config.toml
num_hidden_layers = 10
d_shared_expert = 0
balance_loss = 0.00106
qk_norm = false
attn_scale = 0.125
parallel_block = false
beta2 = 0.95
warmup_steps = 200
schedule = "cos"
Below are experts of layer 7 (counted from 0) of a mixture-of-experts language model. Rows are named router (the router's row for the expert), down (a neuron's output weights, with its number) and show model dimensions 0-191. Each number is 200 + 30 x the weight over its row's rms, rounded and kept within 0 to 999.
Before each expert's rows: a language model's description of what the expert responds to. This comes from a sample of Wikipedia text that the model never trained on.

# expert 27
It responds to: Raw byte pieces of Chinese, Japanese, Thai and Cyrillic characters, often in parentheses after romanized names, plus some diacritic letters.
router,221,171,219,188,218,204,176,157,246,147,213,237,214,220,163,200,198,227,199,152,194,193,165,222,178,244,224,242,168,236,251,204,166,174,256,219,201,200,142,174,179,141,204,262,177,217,226,230,222,227,212,196,234,154,232,214,202,223,165,159,177,206,171,141,197,231,203,241,181,194,185,262,145,170,161,212,188,204,164,224,139,169,223,223,227,194,185,147,158,195,211,184,200,206,242,204,213,185,194,226,236,156,176,274,180,185,208,192,243,162,230,201,198,239,191,170,200,236,185,213,225,204,237,160,195,169,193,118,237,223,219,245,211,181,195,226,227,172,166,212,194,208,226,200,209,167,190,219,186,222,216,179,178,236,222,184,257,178,213,217,182,190,218,227,193,145,164,180,159,207,146,195,206,154,207,224,255,233,177,224,163,222,172,153,194,235,258,201,186,141,238,211
down2,196,245,232,213,187,203,194,222,175,237,200,224,191,217,251,180,178,221,224,218,199,191,179,159,207,219,229,251,194,216,212,212,239,227,160,230,186,180,159,221,193,186,166,206,197,235,203,255,235,215,200,200,246,149,241,183,192,197,201,262,164,178,231,200,236,202,222,175,159,211,210,137,203,200,164,182,226,149,176,205,221,234,187,179,247,209,186,185,198,198,153,218,220,193,154,211,215,168,198,212,238,232,217,262,190,201,209,187,147,164,179,195,225,149,190,166,243,267,206,141,183,169,160,193,207,211,213,195,185,233,209,170,171,183,227,195,164,198,198,201,241,251,161,231,186,118,207,165,174,186,151,165,244,204,197,110,203,227,210,188,187,236,231,216,230,155,206,258,188,242,210,230,228,216,220,171,119,162,191,202,223,200,238,227,205,218,160,246,150,240,248,176

# expert 30
It responds to: Line breaks after headings or sentences, sentence-final periods, and opening quotation marks before quoted terms.
router,193,203,205,183,241,207,169,221,192,186,236,225,184,178,171,204,190,198,250,213,226,191,198,200,160,240,194,217,170,204,214,197,160,243,263,200,176,218,241,196,214,211,235,210,258,142,154,146,213,227,220,237,145,165,197,215,153,149,215,192,237,179,200,219,202,194,223,220,164,192,193,192,252,199,175,200,198,146,194,221,221,155,206,231,152,170,209,216,246,190,241,192,192,205,180,178,218,229,224,217,238,234,196,235,228,179,188,247,167,193,206,175,236,215,166,226,195,166,216,245,199,247,160,240,228,157,155,124,248,171,228,201,229,129,228,241,241,213,182,184,167,248,207,173,196,223,172,196,169,249,204,174,257,236,175,183,233,220,166,227,210,210,183,158,169,217,215,162,157,204,228,160,191,219,232,213,186,219,250,249,219,258,185,204,220,140,182,135,190,165,201,232
down4,180,186,246,152,219,189,181,173,196,191,181,163,133,182,140,223,289,203,166,198,232,184,196,172,176,199,179,191,195,189,239,215,224,185,234,204,207,194,264,204,173,215,195,259,176,246,272,203,209,198,205,179,175,194,229,246,160,173,176,250,238,202,220,181,200,218,239,171,212,183,227,194,180,169,212,196,137,203,170,177,205,195,208,181,163,181,212,204,181,228,185,199,190,225,199,209,118,247,199,246,194,205,202,206,266,157,203,221,196,242,191,238,228,193,220,207,252,189,187,169,173,215,215,285,243,206,200,201,242,183,221,174,201,201,227,203,187,158,161,175,184,141,190,240,178,246,162,198,208,177,282,235,218,201,239,206,184,249,191,232,186,182,181,148,241,234,220,200,163,214,222,169,167,250,191,162,250,139,179,193,215,205,214,202,238,182,170,209,222,212,232,220

# expert 41
It responds to: First pieces of English given names, surnames and place names, like Mont(ana), Mc, Richard, Harris, in lists and tables.
router,184,210,220,224,167,182,216,171,132,219,216,187,218,159,241,243,159,170,176,176,192,194,176,149,244,226,207,239,175,214,189,201,135,254,197,184,174,170,210,199,185,192,173,212,160,226,223,263,203,224,150,184,197,190,192,182,242,208,231,160,179,198,173,150,160,220,206,143,187,214,207,217,200,247,176,284,191,147,202,194,208,181,223,202,213,177,232,153,181,176,169,235,176,225,150,231,206,157,244,248,171,139,163,218,231,250,159,264,194,162,230,213,210,187,197,188,200,184,240,241,221,205,161,180,209,240,237,198,193,181,179,208,178,196,226,255,215,243,187,233,185,178,262,157,197,192,160,191,232,199,192,166,169,236,215,139,217,173,132,209,203,190,225,175,244,178,192,183,251,228,185,238,220,179,237,184,224,176,166,177,224,206,241,197,198,196,254,191,183,196,218,226
down2,193,205,163,214,185,212,234,226,159,158,191,244,179,166,190,216,160,230,178,210,205,193,225,238,196,226,199,165,182,168,183,178,189,187,190,200,160,191,229,240,232,199,219,217,171,264,185,207,147,196,184,154,207,223,242,203,161,134,224,153,268,198,184,233,199,171,225,194,174,206,182,215,205,208,233,220,168,213,218,214,188,164,196,244,203,186,219,212,198,219,164,248,175,226,143,210,167,180,158,205,230,212,237,241,201,203,185,190,228,184,183,252,210,248,236,161,168,214,247,233,230,244,139,227,185,145,193,211,238,193,225,258,209,245,175,253,223,263,209,214,216,137,179,168,162,188,229,152,157,206,188,174,212,201,128,201,211,217,246,179,190,207,211,241,213,188,193,194,203,136,266,212,205,243,243,260,225,213,140,199,197,247,193,177,198,198,202,164,197,241,150,194

# expert 32
It responds to: French, Spanish and Portuguese words in names and titles, such as de, la, des, Musée, Van, Une femme mariée.
router,174,175,206,255,170,182,222,163,181,188,214,153,237,165,193,153,190,186,172,207,169,178,177,211,190,219,273,199,193,223,190,206,211,176,178,245,258,186,229,215,186,196,194,171,209,214,268,256,222,204,218,243,189,208,183,231,171,199,227,136,253,233,226,231,217,229,227,224,196,199,164,188,148,200,245,180,234,157,183,219,185,174,198,175,227,261,215,252,183,207,192,173,184,206,233,151,211,185,192,218,173,143,214,196,134,201,220,210,170,251,218,216,171,166,185,172,196,193,257,224,175,217,228,162,195,161,207,202,231,175,210,167,220,170,249,219,235,200,166,229,191,150,199,264,233,158,269,160,183,205,229,244,177,168,154,188,183,162,204,161,237,205,233,179,231,214,189,206,110,194,141,189,156,149,221,206,204,211,204,244,207,176,205,230,197,201,219,233,219,168,213,206
down8,196,234,159,212,244,191,183,245,241,220,213,197,134,161,176,164,235,211,235,210,212,186,194,224,176,178,210,208,157,178,222,240,187,194,221,178,150,171,192,207,148,182,186,149,176,234,136,228,202,160,159,237,194,144,170,189,163,263,197,213,285,235,160,196,208,165,184,210,219,164,224,177,186,209,197,195,137,212,190,181,229,183,218,186,164,209,231,222,208,182,188,188,194,239,186,130,254,199,207,167,224,165,154,199,189,165,225,178,170,206,132,238,210,232,204,146,199,223,282,245,186,217,220,232,205,242,178,218,196,224,215,195,234,143,213,188,227,202,200,220,189,225,214,218,211,139,238,170,182,217,191,228,208,200,221,157,160,162,166,212,193,237,227,173,220,228,214,205,179,190,213,152,221,202,217,153,146,172,229,182,203,207,231,190,252,245,184,157,188,168,179,234